Experts of a small language model.
Size: 10 layers, width 96, vocabulary 4096, 20.6M parameters.
Training: a variant of Muon for the experts, 262M tokens, 4423 steps.
Below are experts of layer 6 (counted from 0) of a mixture-of-experts language model. Rows are named router (the router's row for the expert) and show model dimensions 0-95. Each number is 200 + 20 x the weight over its row's rms, rounded and kept within 0 to 999.
After each expert's rows: "mostly gets" lists some tokens that are sent to it at least half of the time. This comes from a sample of Wikipedia text that the model never trained on.

# expert 96
router,167,211,213,222,174,212,158,206,163,201,190,162,203,187,200,206,196,174,196,164,211,192,205,198,195,220,186,202,197,157,183,187,194,153,215,221,175,183,152,204,201,196,203,208,184,211,209,188,218,198,181,171,224,204,196,211,187,200,195,200,193,210,193,215,186,242,226,180,212,193,212,167,211,174,205,209,188,205,197,199,150,198,181,180,164,181,205,211,176,203,236,168,231,168,209,189
mostly gets: " social", " commun", " national", " Commun", " political", " international"

# expert 146
router,196,239,218,211,164,195,193,208,168,180,186,168,171,201,184,173,209,186,204,216,203,225,219,183,198,196,179,163,207,153,200,197,193,160,202,208,164,186,168,188,208,202,189,183,170,227,223,205,219,175,191,205,235,202,190,229,198,206,195,178,191,188,191,223,191,223,234,167,242,180,186,197,209,190,193,246,203,204,209,167,183,177,193,199,182,201,197,223,178,167,213,190,202,176,189,201
mostly gets: " proper", "ol", "Personal", "sel", " exper", " ill"

# expert 38
router,213,249,204,206,213,196,176,180,202,227,196,185,216,216,212,177,167,207,195,203,204,209,193,183,168,207,171,179,215,150,197,191,221,172,203,218,197,165,191,228,220,176,208,214,218,214,200,210,213,193,170,215,238,241,248,172,218,195,184,208,201,224,174,205,155,201,217,190,212,201,188,186,212,186,216,255,200,213,217,208,174,204,180,197,188,171,181,191,187,200,210,210,216,179,191,202
mostly gets: " they", " would", " who", "ially", " often", " could"

# expert 62
router,218,223,191,213,193,197,162,177,204,227,195,171,221,194,210,174,180,219,182,204,239,214,201,190,181,201,175,177,224,169,210,219,232,186,207,187,207,191,202,225,206,202,192,195,221,215,198,215,215,199,171,171,227,215,248,181,195,153,199,208,197,213,186,225,174,218,245,192,207,168,189,203,217,174,201,212,190,253,215,199,176,215,187,181,185,178,181,219,203,168,185,206,219,195,174,194
mostly gets: " and", " which", " but", " where", " who", " &"

# expert 59
router,212,202,209,203,196,190,180,187,221,221,185,184,197,181,225,195,181,216,174,221,221,229,220,177,175,196,173,199,222,200,205,211,251,166,220,180,190,169,179,216,218,204,208,201,206,215,202,219,207,189,160,175,239,205,243,193,192,168,185,190,174,228,199,201,196,213,234,179,201,169,188,203,197,212,225,212,191,191,240,194,181,210,155,186,200,170,168,219,190,197,204,181,175,166,196,188
mostly gets: " was", " were", " has", " have", " had", " been"

# expert 1
router,206,209,194,202,192,178,180,184,168,196,197,200,187,202,191,197,212,218,181,201,198,208,189,195,180,196,185,154,205,158,195,174,235,193,195,249,160,212,196,226,235,206,174,214,195,210,230,209,226,194,157,206,209,226,230,191,205,199,191,165,190,211,206,212,172,192,214,159,207,195,191,204,197,177,193,217,214,210,225,180,175,210,150,197,192,196,170,191,169,174,202,208,204,164,179,166
mostly gets: " You", "!", " Dou", "ou", "den", " Cup"

# expert 13
router,206,228,201,197,173,215,175,186,223,215,179,197,213,203,190,208,212,229,215,186,202,205,239,222,218,210,187,167,217,205,168,176,205,178,213,213,168,190,193,227,210,223,209,235,193,212,232,197,214,165,183,204,219,177,209,229,221,182,173,186,203,228,176,199,208,231,227,142,197,179,199,205,197,208,183,198,182,246,214,180,178,199,170,192,173,199,171,221,202,203,228,192,233,202,181,188
mostly gets: " Ar", " Mar", " Gar", " star", " Bel", " Sar"

# expert 104
router,235,211,204,223,180,187,193,206,196,225,190,182,212,184,223,213,174,220,194,210,188,212,198,209,175,182,176,186,180,182,178,163,198,159,222,227,175,171,207,232,228,184,192,176,170,203,205,205,195,168,213,208,230,178,224,179,207,201,186,171,164,212,199,220,177,239,213,169,223,194,201,168,192,177,193,206,192,188,202,187,142,196,182,209,174,188,200,206,167,204,208,168,215,201,196,187
mostly gets: " high", " international", " early", " short", " direct", " full"

# expert 49
router,194,214,197,217,214,179,178,187,175,206,196,167,240,187,203,206,184,215,186,181,206,193,213,193,199,215,166,183,207,211,171,182,228,178,218,218,196,193,200,242,245,224,176,235,167,223,224,206,225,172,189,202,219,207,214,198,237,187,209,189,199,224,176,192,178,206,237,187,185,215,199,207,170,157,200,213,198,210,224,194,172,196,171,200,194,176,196,193,188,187,235,218,235,184,171,175
mostly gets: "athan", " Jones", " Taylor", " Smith", "bury", " Wilson"

# expert 109
router,188,212,240,199,185,226,192,207,197,215,166,162,222,205,218,227,181,210,200,207,227,209,207,211,206,186,197,168,206,172,160,173,244,177,215,192,202,150,202,238,224,197,203,177,177,200,193,192,204,163,152,196,208,205,225,216,201,180,187,164,189,198,177,207,186,204,198,174,189,202,180,188,165,169,193,207,179,217,233,209,178,203,172,223,220,184,206,219,203,187,201,199,211,197,175,199
mostly gets: " Lemmon", " paint", " Russ", " light", "ss", "utt"

# expert 98
router,198,204,168,207,171,232,170,189,202,227,157,209,212,177,190,232,188,240,218,166,240,238,187,200,194,220,189,169,192,187,190,173,220,202,227,209,205,171,196,220,213,177,214,205,186,223,191,214,211,194,181,185,205,186,220,195,205,194,202,152,201,227,211,205,194,224,230,162,179,181,167,182,178,179,217,205,210,227,199,198,182,198,178,190,218,188,178,212,176,205,232,203,226,202,201,178
mostly gets: " B", " T", " S", " F", " Th", "Th"

# expert 86
router,189,214,201,192,204,243,169,191,187,192,201,178,202,180,218,194,222,226,190,206,219,189,209,164,220,213,181,165,183,166,215,183,234,171,218,239,199,216,196,197,236,186,175,194,186,219,204,226,237,176,194,192,207,195,205,199,172,209,203,178,174,224,197,220,154,214,236,181,203,189,182,220,197,208,208,212,201,238,218,178,175,193,195,201,189,184,194,191,197,192,234,173,227,160,178,195
mostly gets: "ini", "ova", "oda", "ali", "adi", "mi"

# expert 181
router,183,227,181,212,202,230,173,184,162,213,157,198,179,190,212,221,187,249,217,185,205,228,226,181,208,212,183,179,189,176,221,162,189,153,211,216,184,199,184,202,193,181,217,198,204,227,196,212,209,181,182,179,222,181,245,199,188,203,201,169,182,213,211,223,193,209,207,177,183,177,177,172,193,179,220,220,194,239,202,182,179,222,181,202,186,198,170,223,202,184,197,187,230,200,190,178
mostly gets: " C", " c", " P", " M", "-C", " D"

# expert 85
router,243,217,194,237,172,194,196,201,210,208,183,185,215,204,192,213,169,218,180,195,206,194,212,199,152,180,178,159,185,188,202,193,204,147,189,204,187,166,199,220,219,172,185,208,199,211,217,220,188,172,165,189,222,204,229,208,221,188,185,206,192,212,175,228,175,213,246,188,218,200,196,210,198,187,224,226,214,224,201,182,173,202,194,197,184,186,186,199,216,178,181,170,195,202,228,151
mostly gets: " most", " all", " more", " some", " many", " several"

# expert 30
router,197,198,207,224,181,221,189,193,159,217,172,180,203,172,215,224,184,189,225,207,205,187,209,200,185,183,184,181,181,169,179,174,207,210,229,235,161,172,158,223,185,210,207,187,206,209,186,179,234,189,193,220,253,197,227,221,212,202,158,213,199,213,199,184,197,230,230,171,192,206,192,203,191,168,207,220,207,210,200,220,172,200,169,187,168,180,200,203,187,212,202,169,231,182,203,188
mostly gets: " law", " political", " business", " education", " organ", " civil"

# expert 157
router,212,216,213,191,206,205,172,181,206,234,170,139,199,212,192,200,173,202,218,182,230,189,205,201,197,197,151,179,207,193,213,185,203,210,204,206,152,185,214,228,204,215,202,179,215,218,192,197,207,175,203,181,225,249,225,170,213,164,186,204,182,201,195,197,183,214,236,160,217,190,174,177,182,178,187,196,213,202,215,167,181,209,179,191,178,189,195,188,205,182,195,188,208,180,206,154
mostly gets: " that", " where", " \"", " which", " because", " what"

# expert 131
router,197,197,198,208,198,217,172,171,189,198,195,195,189,191,190,219,208,214,208,209,220,190,222,152,202,218,159,158,219,195,208,187,237,166,197,186,179,193,201,222,223,204,208,209,195,189,248,206,238,147,171,189,218,213,227,204,191,175,188,205,214,221,184,217,171,224,212,153,199,214,192,188,164,174,175,214,206,192,219,200,187,203,181,226,197,181,210,229,209,170,217,183,198,208,219,189
mostly gets: "ik", "uk", "ok", "k", "ō", " Ak"

# expert 0
router,193,214,196,212,189,179,216,181,141,204,189,183,200,198,195,206,182,238,186,204,210,204,219,180,179,234,190,168,206,176,200,178,211,187,230,209,181,170,186,229,208,188,196,211,185,213,209,190,226,174,195,188,220,224,232,204,218,225,183,195,209,214,199,196,179,224,232,188,207,209,192,215,166,183,180,208,185,219,210,213,128,200,191,202,170,178,171,203,179,196,207,184,196,157,172,184
mostly gets: " Award", " Records", " Museum", " Force", " Arts", " Festival"

# expert 171
router,205,206,184,221,178,225,161,200,203,222,183,205,217,158,198,221,159,242,211,173,222,204,192,160,198,207,194,176,193,199,200,185,206,171,200,218,200,186,190,198,213,178,215,187,187,209,189,215,230,185,181,188,216,185,227,199,208,199,185,188,158,194,194,221,191,240,219,187,181,164,152,170,200,181,196,218,192,214,216,188,192,186,182,179,188,191,180,225,186,196,236,164,240,189,196,179
mostly gets: " M", " S", " H", " Y", " J", " P"

# expert 119
router,211,198,180,209,215,215,171,186,179,188,199,174,198,189,213,222,194,252,194,203,212,198,206,184,193,213,185,166,212,163,208,165,215,172,211,217,205,184,186,200,227,195,190,229,179,217,216,184,218,191,183,191,195,206,240,223,191,175,193,191,191,218,207,223,213,219,222,151,207,216,174,202,192,192,177,228,209,230,213,187,171,181,167,198,178,192,166,225,218,166,207,170,194,153,206,180
mostly gets: " ITA", "OR", " FC", " FRA", " DF", " FW"

# expert 192
router,178,214,207,200,199,190,185,223,189,236,174,177,187,204,201,207,174,203,222,184,224,198,216,200,190,210,187,173,179,165,159,186,205,179,227,205,145,176,193,222,225,185,213,194,189,224,195,217,208,184,176,176,199,217,205,214,184,182,184,196,190,252,190,187,177,250,218,198,210,199,192,191,170,187,188,200,162,231,220,209,198,205,164,222,216,186,171,223,195,198,193,195,188,206,200,154
mostly gets: "=", " travel", "round", "play", "roy", " pass"

# expert 103
router,229,231,175,209,176,193,177,194,162,222,187,183,179,199,216,207,180,216,178,225,204,192,211,219,188,189,193,186,163,169,201,190,209,171,216,195,169,156,209,234,199,198,227,201,211,197,220,190,227,183,204,170,204,185,219,205,187,184,189,185,186,195,209,217,190,223,236,179,224,192,183,178,185,161,229,222,182,212,216,201,148,219,203,193,205,197,222,218,163,188,221,175,231,214,183,207
mostly gets: " On", "On", " part", " act", " stud", " Stud"

# expert 39
router,192,210,172,203,195,228,164,183,191,197,149,178,204,196,233,190,202,205,209,201,234,196,225,195,164,179,175,196,229,177,201,208,212,165,227,249,165,186,170,209,235,186,205,227,200,218,211,202,197,177,204,190,226,201,211,206,209,176,205,170,183,203,203,218,196,211,211,188,196,204,202,175,173,175,224,245,194,219,224,192,161,196,185,203,210,177,180,202,208,191,239,180,194,202,176,196
mostly gets: " −", " .", " "

# expert 18
router,212,214,189,196,204,229,171,208,205,221,164,158,198,199,219,199,180,205,194,219,217,199,230,201,159,227,179,170,200,189,183,219,224,150,222,223,210,181,174,217,198,205,192,226,196,216,227,198,187,170,185,203,221,215,193,220,217,204,182,189,178,217,181,230,180,199,227,138,191,172,209,199,178,182,189,221,198,218,226,218,163,175,182,212,188,191,184,196,199,183,211,171,204,198,200,180
mostly gets: " %", " ±%", " Apps"

# expert 64
router,227,220,199,202,183,208,176,200,184,236,211,202,219,181,218,193,194,206,198,190,216,224,183,208,158,210,171,182,200,191,168,189,202,171,202,197,168,156,179,234,234,163,201,183,170,198,212,206,206,196,182,194,244,197,226,219,180,184,208,155,182,206,202,221,194,197,233,162,231,181,210,193,181,179,221,214,208,221,191,192,169,189,181,176,198,183,183,209,186,189,177,164,212,207,205,179
mostly gets: " most", " all", " rel", " many", " few", " only"

# expert 210
router,192,204,213,194,222,200,174,183,208,216,202,190,232,170,246,197,179,243,191,193,206,214,220,207,177,191,205,160,201,173,189,189,237,192,222,240,192,179,166,190,240,196,204,212,215,213,197,213,239,140,192,194,216,219,225,203,196,188,214,197,174,216,181,206,195,247,218,198,186,203,172,185,194,185,236,214,206,213,206,196,196,213,206,201,213,204,202,208,215,186,223,162,219,185,193,170
mostly gets: " from", " at", " to", " towards", " against", " by"

# expert 106
router,199,232,219,226,166,166,191,187,194,236,180,190,190,190,209,187,214,226,208,192,211,187,206,182,181,172,165,159,208,195,183,196,217,205,200,236,162,197,179,202,205,200,196,211,198,221,181,186,221,175,184,183,214,214,223,187,222,201,146,183,197,195,175,216,165,246,222,177,204,181,177,187,202,192,214,205,202,223,239,183,190,228,207,176,208,190,149,220,207,189,216,191,190,196,212,190
mostly gets: " re", " Over", " Bre", " Or", " Mon", " comple"

# expert 161
router,187,223,220,192,185,199,182,195,215,215,173,168,224,198,197,185,189,193,202,220,222,229,199,181,222,161,188,174,184,172,195,188,236,176,213,206,177,187,207,247,213,173,182,184,178,219,216,196,220,178,171,193,230,168,221,221,205,186,167,189,168,183,191,217,193,248,226,178,184,183,186,186,179,178,198,225,184,185,219,178,200,184,191,227,220,195,208,189,232,162,216,185,206,210,193,191
mostly gets: "|---|---|---|---|\n", " employ", " determ", "arri", " With", " fig"

# expert 138
router,180,198,161,215,213,195,172,191,197,180,199,177,218,175,232,192,194,194,210,168,207,206,225,170,190,197,170,204,194,185,204,201,240,183,234,205,174,188,184,226,220,190,198,234,195,230,205,205,213,180,185,175,210,224,214,210,210,192,193,160,190,183,168,201,178,205,206,187,184,191,174,168,167,174,205,218,211,238,226,205,150,204,173,157,215,201,205,205,180,179,203,212,217,212,175,180
mostly gets: " John", " David", " Robert", " Richard", " Edward", " Don"

# expert 143
router,177,213,208,204,197,212,152,190,186,189,209,186,220,195,194,203,188,217,218,200,209,215,200,170,196,179,179,176,198,180,181,198,243,165,230,211,192,185,208,213,262,194,192,181,222,235,196,221,215,186,190,164,193,220,224,223,214,210,173,210,209,173,200,207,185,225,206,169,191,156,196,193,169,175,222,235,200,219,223,196,191,205,199,229,192,180,192,204,216,209,226,167,223,202,228,181
mostly gets: "sych", "oints", " plan", "ersonal", "ached", "istics"

# expert 163
router,177,190,209,208,194,206,185,202,200,246,196,199,224,190,203,228,194,221,205,199,240,202,213,166,175,205,186,159,190,160,193,210,220,176,215,208,213,169,198,242,228,192,210,192,217,216,231,179,202,179,186,186,199,200,209,203,225,194,179,184,205,205,173,187,176,245,219,199,184,202,173,214,200,194,199,256,186,217,230,176,169,224,214,211,189,173,183,206,183,180,215,202,207,171,187,165
mostly gets: "ments", "ions", " children", "ians", "ities", " They"

# expert 122
router,204,207,172,222,205,198,201,183,198,206,202,203,193,158,186,202,187,243,202,183,223,199,212,199,203,207,180,147,209,189,225,166,201,189,223,231,197,185,183,202,231,194,233,211,197,204,193,207,207,170,179,197,229,223,230,216,203,174,184,156,188,199,208,201,159,208,225,138,184,201,185,185,205,201,190,205,225,199,232,206,189,202,177,183,195,189,187,232,185,180,229,183,225,224,209,170
mostly gets: " T", " Al", "Al", " Tom", " Ben", " Jo"

# expert 111
router,168,174,198,223,191,197,187,203,216,246,154,173,200,171,214,195,161,231,196,184,190,186,211,204,182,212,171,170,200,193,218,189,222,191,219,210,190,184,200,212,219,192,219,190,190,219,174,211,210,186,199,217,207,215,235,199,223,174,177,162,183,204,201,228,182,265,236,195,189,204,177,184,187,172,189,191,201,201,238,211,199,193,189,203,193,185,199,198,192,199,236,162,182,208,213,184
mostly gets: " From", " Mac", " Lemmon", "-year", " H", " Mah"

# expert 229
router,172,190,201,218,204,187,213,221,175,184,208,185,208,201,184,206,208,214,185,191,203,209,219,190,184,220,165,158,204,179,208,182,228,149,225,235,175,195,189,220,243,183,209,215,203,238,216,206,219,147,158,209,240,211,234,205,215,190,190,192,193,217,176,169,186,202,213,167,210,190,212,202,180,196,200,215,212,226,214,187,168,205,164,198,171,202,189,201,205,185,208,193,212,181,185,181
mostly gets: "inson", "ville", "burgh", "istan", "ington", "oma"

# expert 120
router,185,235,189,242,212,220,202,198,176,200,180,180,221,212,213,184,185,236,217,192,235,217,192,189,184,219,207,161,192,179,172,196,211,171,210,200,202,179,170,225,214,191,195,220,196,226,199,208,213,201,169,180,198,197,243,229,209,205,203,222,200,237,218,187,187,205,215,166,219,215,194,207,174,184,196,220,184,232,215,186,172,172,179,193,197,179,172,221,203,171,195,154,218,208,187,164
mostly gets: "AF", " aircraft", " Racing", "craft", " transport", "X"

# expert 63
router,209,225,189,210,207,186,164,192,212,229,199,167,225,195,210,174,180,209,179,221,219,208,197,172,180,191,180,191,206,147,192,213,228,163,208,187,197,180,194,210,231,191,203,209,219,200,214,215,200,186,180,184,220,206,257,183,216,180,195,203,199,210,204,219,169,224,248,183,212,182,190,225,216,160,204,230,172,236,209,196,178,201,175,178,187,173,183,222,201,180,185,210,210,185,182,200
mostly gets: " and", " but", " they", " or", " &", " They"

# expert 132
router,210,210,218,198,190,224,212,180,186,206,193,195,220,211,224,179,164,248,206,160,208,177,210,215,188,204,189,183,211,186,220,187,223,183,205,223,200,189,206,247,218,182,219,192,161,221,203,206,225,200,199,179,225,228,188,204,198,170,203,182,151,177,203,224,195,226,221,188,177,201,175,187,169,185,214,226,205,225,212,184,197,209,171,189,191,182,185,186,178,168,211,169,221,187,198,151
mostly gets: " =\n\n", "==\n", " ==\n", "===\n", "==\n\n", "===\n\n"

# expert 246
router,200,213,225,220,190,200,161,185,156,225,156,174,185,200,201,198,194,213,181,185,232,196,244,167,202,211,177,193,205,179,216,191,195,183,209,182,206,173,204,205,212,200,189,220,183,214,194,201,226,185,194,227,214,186,218,192,198,200,187,171,198,214,172,205,204,265,225,200,192,207,187,221,183,170,205,228,186,198,240,174,172,194,189,204,159,192,168,208,183,196,224,174,195,173,209,188
mostly gets: " Location", " Church", " Institute", " Label", "usic", " Sweden"

# expert 22
router,198,202,224,219,210,196,193,217,184,213,173,193,232,188,227,218,175,193,216,204,218,200,229,193,209,196,178,168,191,179,166,192,208,172,232,185,173,192,174,225,232,167,218,207,213,230,221,207,215,183,193,213,194,231,212,202,175,176,182,174,199,223,225,189,193,246,220,179,219,216,178,171,174,188,217,209,185,210,239,207,177,215,158,200,206,175,224,220,181,201,206,178,206,198,207,165
mostly gets: " took", " played", " moved", " joined", " came", " served"

# expert 43
router,225,189,212,216,178,202,176,193,217,195,205,168,199,174,216,203,187,205,183,193,194,204,215,185,196,192,201,192,206,188,178,193,251,187,231,184,181,156,168,233,216,169,210,205,198,215,212,252,236,188,175,177,246,203,228,201,226,173,188,192,183,210,205,192,184,212,237,175,199,182,199,207,174,212,209,250,187,175,226,195,193,214,198,188,209,183,167,203,165,192,202,193,184,184,193,194
mostly gets: " was", " is", " are", " were", " been", " became"

# expert 253
router,207,210,211,234,179,188,176,178,189,202,165,170,200,185,243,203,206,219,206,185,222,209,224,211,206,197,190,157,185,168,197,173,225,160,231,189,198,191,171,210,226,219,217,210,211,203,188,204,203,187,191,189,182,207,213,216,195,189,182,200,192,207,218,198,186,228,212,177,219,215,170,173,165,186,227,243,172,224,215,193,164,231,181,206,222,202,204,237,196,180,232,199,215,211,181,171
mostly gets: " during", "During", " During", " at", "On", " across"

# expert 188
router,189,195,226,201,187,208,172,193,174,229,200,198,218,187,218,225,195,221,192,202,221,194,215,169,178,209,174,169,205,156,174,208,222,175,230,211,195,170,191,247,223,179,208,182,208,206,233,195,205,175,181,178,222,208,203,211,217,206,193,193,207,233,190,194,181,228,207,192,185,188,172,215,196,193,194,252,183,228,223,180,154,229,204,203,181,197,191,198,187,182,204,185,204,176,193,153
mostly gets: "ments", "ions", "ities", "ians", " areas", " children"

# expert 24
router,169,231,194,215,188,195,175,211,181,207,194,174,209,201,219,220,205,220,203,170,202,202,218,185,178,224,188,158,219,177,180,181,216,189,171,216,167,178,204,248,211,200,182,218,181,213,220,206,228,181,190,205,226,212,238,196,203,184,183,202,169,187,179,217,177,195,210,167,227,198,194,222,173,174,176,220,175,237,225,178,162,189,170,204,203,156,195,203,219,192,202,205,195,203,186,186
mostly gets: "ospital", " Racing", "ware", "el", "er", "den"

# expert 141
router,224,199,223,225,205,224,183,192,199,206,181,164,207,177,195,170,174,237,185,184,222,220,229,170,233,197,160,193,203,202,213,226,216,159,228,205,197,175,190,219,235,199,182,198,199,223,216,218,246,187,175,204,222,200,202,223,196,183,179,190,204,232,197,231,179,233,229,167,189,168,215,184,179,200,213,215,201,201,207,193,184,201,214,212,202,203,179,191,179,217,182,164,199,198,183,176
mostly gets: "ab", "andid", "amp", "amb", "arm", "inem"

# expert 222
router,190,178,198,200,175,210,205,191,168,207,204,187,238,187,207,210,195,205,194,195,223,182,231,207,206,202,216,173,179,154,173,178,212,193,179,221,173,208,181,231,232,180,213,199,201,218,227,176,223,178,216,210,254,203,218,212,195,188,180,191,179,195,178,211,202,226,231,171,203,199,199,207,173,189,191,248,188,246,221,208,140,205,200,197,196,202,195,183,213,194,200,205,224,182,180,185
mostly gets: " player", " member", " President", " director", " father", " author"

# expert 147
router,221,194,219,225,197,218,196,197,200,204,172,178,204,183,216,189,195,217,236,204,209,198,218,177,191,187,181,171,201,182,186,195,234,197,205,239,153,198,183,228,222,176,221,185,193,182,183,200,239,205,193,185,213,198,224,175,211,230,171,177,176,195,226,196,186,198,225,196,199,204,165,200,177,164,185,216,183,204,238,194,194,190,182,204,187,190,166,228,185,197,208,192,258,190,190,157
mostly gets: " \"", ".\n\n", ").\n\n", "\".\n\n", " “", "'\n"

# expert 241
router,190,227,194,199,208,211,199,178,177,222,202,179,214,193,221,217,200,214,186,194,211,218,217,176,196,199,182,173,210,156,181,196,202,195,212,195,197,177,177,244,191,161,185,188,201,210,235,210,227,154,182,200,206,229,221,203,196,193,202,188,191,216,201,188,206,231,229,155,216,198,171,178,181,177,222,218,187,228,231,192,185,201,153,196,177,209,215,213,180,211,193,152,196,204,219,161
mostly gets: " used", " released", " published", " announced", " located", " died"

# expert 7
router,181,231,183,187,162,210,195,184,201,199,165,162,208,177,182,192,190,221,180,194,210,221,232,211,186,198,182,175,183,182,226,185,262,183,229,194,167,194,175,197,194,181,206,214,217,217,209,207,211,202,173,205,218,224,193,197,202,175,180,193,182,204,176,189,187,228,227,163,195,187,191,168,192,170,185,218,203,211,182,168,199,207,170,197,183,163,183,222,189,161,225,208,194,210,178,203
mostly gets: " Bor", " opened", " wood", " Rober", " put", " build"

# expert 25
router,212,200,204,188,191,198,179,193,202,230,170,181,201,177,191,207,196,218,214,194,224,221,219,182,212,166,198,186,176,200,213,167,243,207,187,222,162,194,179,199,231,193,194,226,178,236,210,217,190,195,198,210,220,197,210,202,191,221,187,171,179,224,188,202,189,209,208,154,199,190,198,181,199,208,215,244,197,210,203,185,148,212,192,206,155,174,165,196,198,169,211,161,202,205,226,159
mostly gets: " Apps", " Candidate", " Year", "thlet", "iron"

# expert 155
router,210,189,203,203,211,225,188,182,201,219,202,201,211,183,210,179,179,248,209,209,202,218,205,168,188,192,204,207,186,179,212,183,241,180,212,233,170,200,196,221,221,187,216,193,174,228,191,192,218,209,186,185,209,195,221,190,192,188,208,158,174,195,174,231,199,220,211,167,217,207,164,215,179,188,183,245,209,236,245,185,183,212,188,195,196,158,187,214,175,192,219,156,222,201,190,176
mostly gets: ".\n", "==\n", "==\n\n", "===\n", " |\n\n", " ==\n"

# expert 225
router,204,219,225,221,189,184,192,182,183,210,188,200,210,181,238,193,181,227,198,190,224,175,220,162,198,192,177,169,166,182,183,198,221,198,228,203,172,163,182,207,227,225,227,229,212,200,198,230,227,154,194,182,197,192,225,225,225,182,202,195,199,212,207,200,194,212,241,183,204,189,174,168,161,196,219,206,199,217,208,214,180,182,192,199,184,175,200,229,178,203,234,171,211,188,185,170
mostly gets: " during", "In", " In", " in", " During", "During"

# expert 137
router,191,220,171,191,194,182,196,211,171,212,213,177,191,152,249,188,177,200,206,170,231,183,231,201,185,215,192,197,199,195,199,206,216,201,214,200,163,178,178,224,237,227,218,197,194,214,203,224,213,189,156,199,211,185,222,222,216,185,176,215,168,200,185,209,173,226,201,166,194,204,188,173,170,187,199,226,193,211,215,193,157,186,175,191,203,177,199,198,184,187,239,181,220,225,192,175
mostly gets: " late", "ul", "un", "amin", "pec", "ren"

# expert 4
router,204,190,195,212,199,220,197,185,197,208,180,161,222,176,204,204,183,227,239,196,222,206,195,192,188,205,176,166,216,180,222,201,230,192,237,223,174,186,217,202,230,195,215,199,228,235,209,227,234,197,157,205,199,198,204,234,188,200,184,186,192,196,185,204,179,230,208,153,187,185,167,186,211,156,180,224,207,225,210,172,207,201,160,193,188,214,191,216,195,181,228,178,212,209,225,220
mostly gets: " h", " Bh", " esc", " ph", " Sh", " sh"

# expert 133
router,218,230,215,210,187,223,182,196,198,232,182,163,233,193,200,182,172,207,193,199,212,207,200,190,198,224,169,182,222,178,218,172,226,181,247,231,194,180,180,254,200,187,182,198,232,206,227,188,224,178,172,193,226,222,230,187,222,202,204,178,191,214,187,185,204,204,218,170,197,168,180,209,181,169,217,189,192,202,201,221,146,212,191,194,200,206,214,213,214,185,214,197,225,179,198,183
mostly gets: " which", " that", " It", " what", " it", " case"

# expert 213
router,215,194,198,206,190,193,192,198,232,217,180,182,200,167,225,217,210,205,191,181,202,198,230,172,207,205,196,188,216,179,197,182,237,183,252,202,183,156,158,222,218,169,187,203,216,218,237,223,237,189,160,189,243,196,237,203,195,183,190,190,187,235,189,218,188,226,228,193,212,186,172,208,182,214,214,221,197,190,199,174,189,223,186,198,202,184,164,198,179,189,202,196,189,179,195,184
mostly gets: " been", " being", " are", " was", " become", " is"

# expert 156
router,209,228,196,203,192,188,184,182,199,225,200,158,218,195,204,207,201,215,189,187,216,190,197,178,165,173,214,203,186,193,171,187,217,178,198,228,188,188,182,247,226,171,200,186,215,229,214,169,207,190,171,209,221,180,240,200,225,186,144,209,189,212,182,181,192,232,235,185,197,202,199,203,176,195,216,243,179,201,235,180,176,201,190,213,202,189,188,205,190,173,242,189,221,201,205,173
mostly gets: " men", " police", " man", " person", " gun", " fire"

# expert 115
router,187,213,189,220,190,222,166,205,206,213,156,175,170,207,211,215,201,246,199,228,246,205,215,187,202,184,198,166,179,177,188,203,216,188,218,227,176,196,177,228,230,195,188,225,193,248,207,213,204,180,206,212,222,216,204,215,199,198,210,184,164,227,201,218,193,193,244,170,189,202,187,181,210,206,206,241,195,230,230,196,174,195,213,209,199,181,165,195,192,198,221,175,199,209,203,174
mostly gets: " —", "/a", " Goals", "/A"

# expert 118
router,203,222,202,199,191,199,211,194,189,220,189,165,196,202,236,172,197,221,200,184,193,196,203,192,192,193,188,179,177,175,196,176,201,192,234,221,171,178,182,230,204,179,214,212,216,201,217,231,202,157,195,181,198,196,224,192,213,171,218,159,191,184,222,202,192,236,227,190,208,186,175,144,151,176,216,244,221,222,229,205,174,179,200,178,193,173,211,218,188,181,216,191,199,213,198,185
mostly gets: "On", " On", " due", " near", " re", " int"

# expert 20
router,217,233,213,222,179,206,205,185,169,180,163,175,191,179,205,191,205,219,198,220,224,202,195,206,191,196,178,180,185,200,169,192,204,187,228,190,165,185,189,229,225,160,174,162,209,232,209,210,220,196,195,213,204,189,204,226,196,170,187,182,186,236,219,181,183,225,253,192,197,197,178,179,182,193,213,200,215,197,220,214,155,180,194,204,210,165,184,212,179,191,207,165,230,215,211,180
mostly gets: " b", " air", " remain", " stand", " track", " start"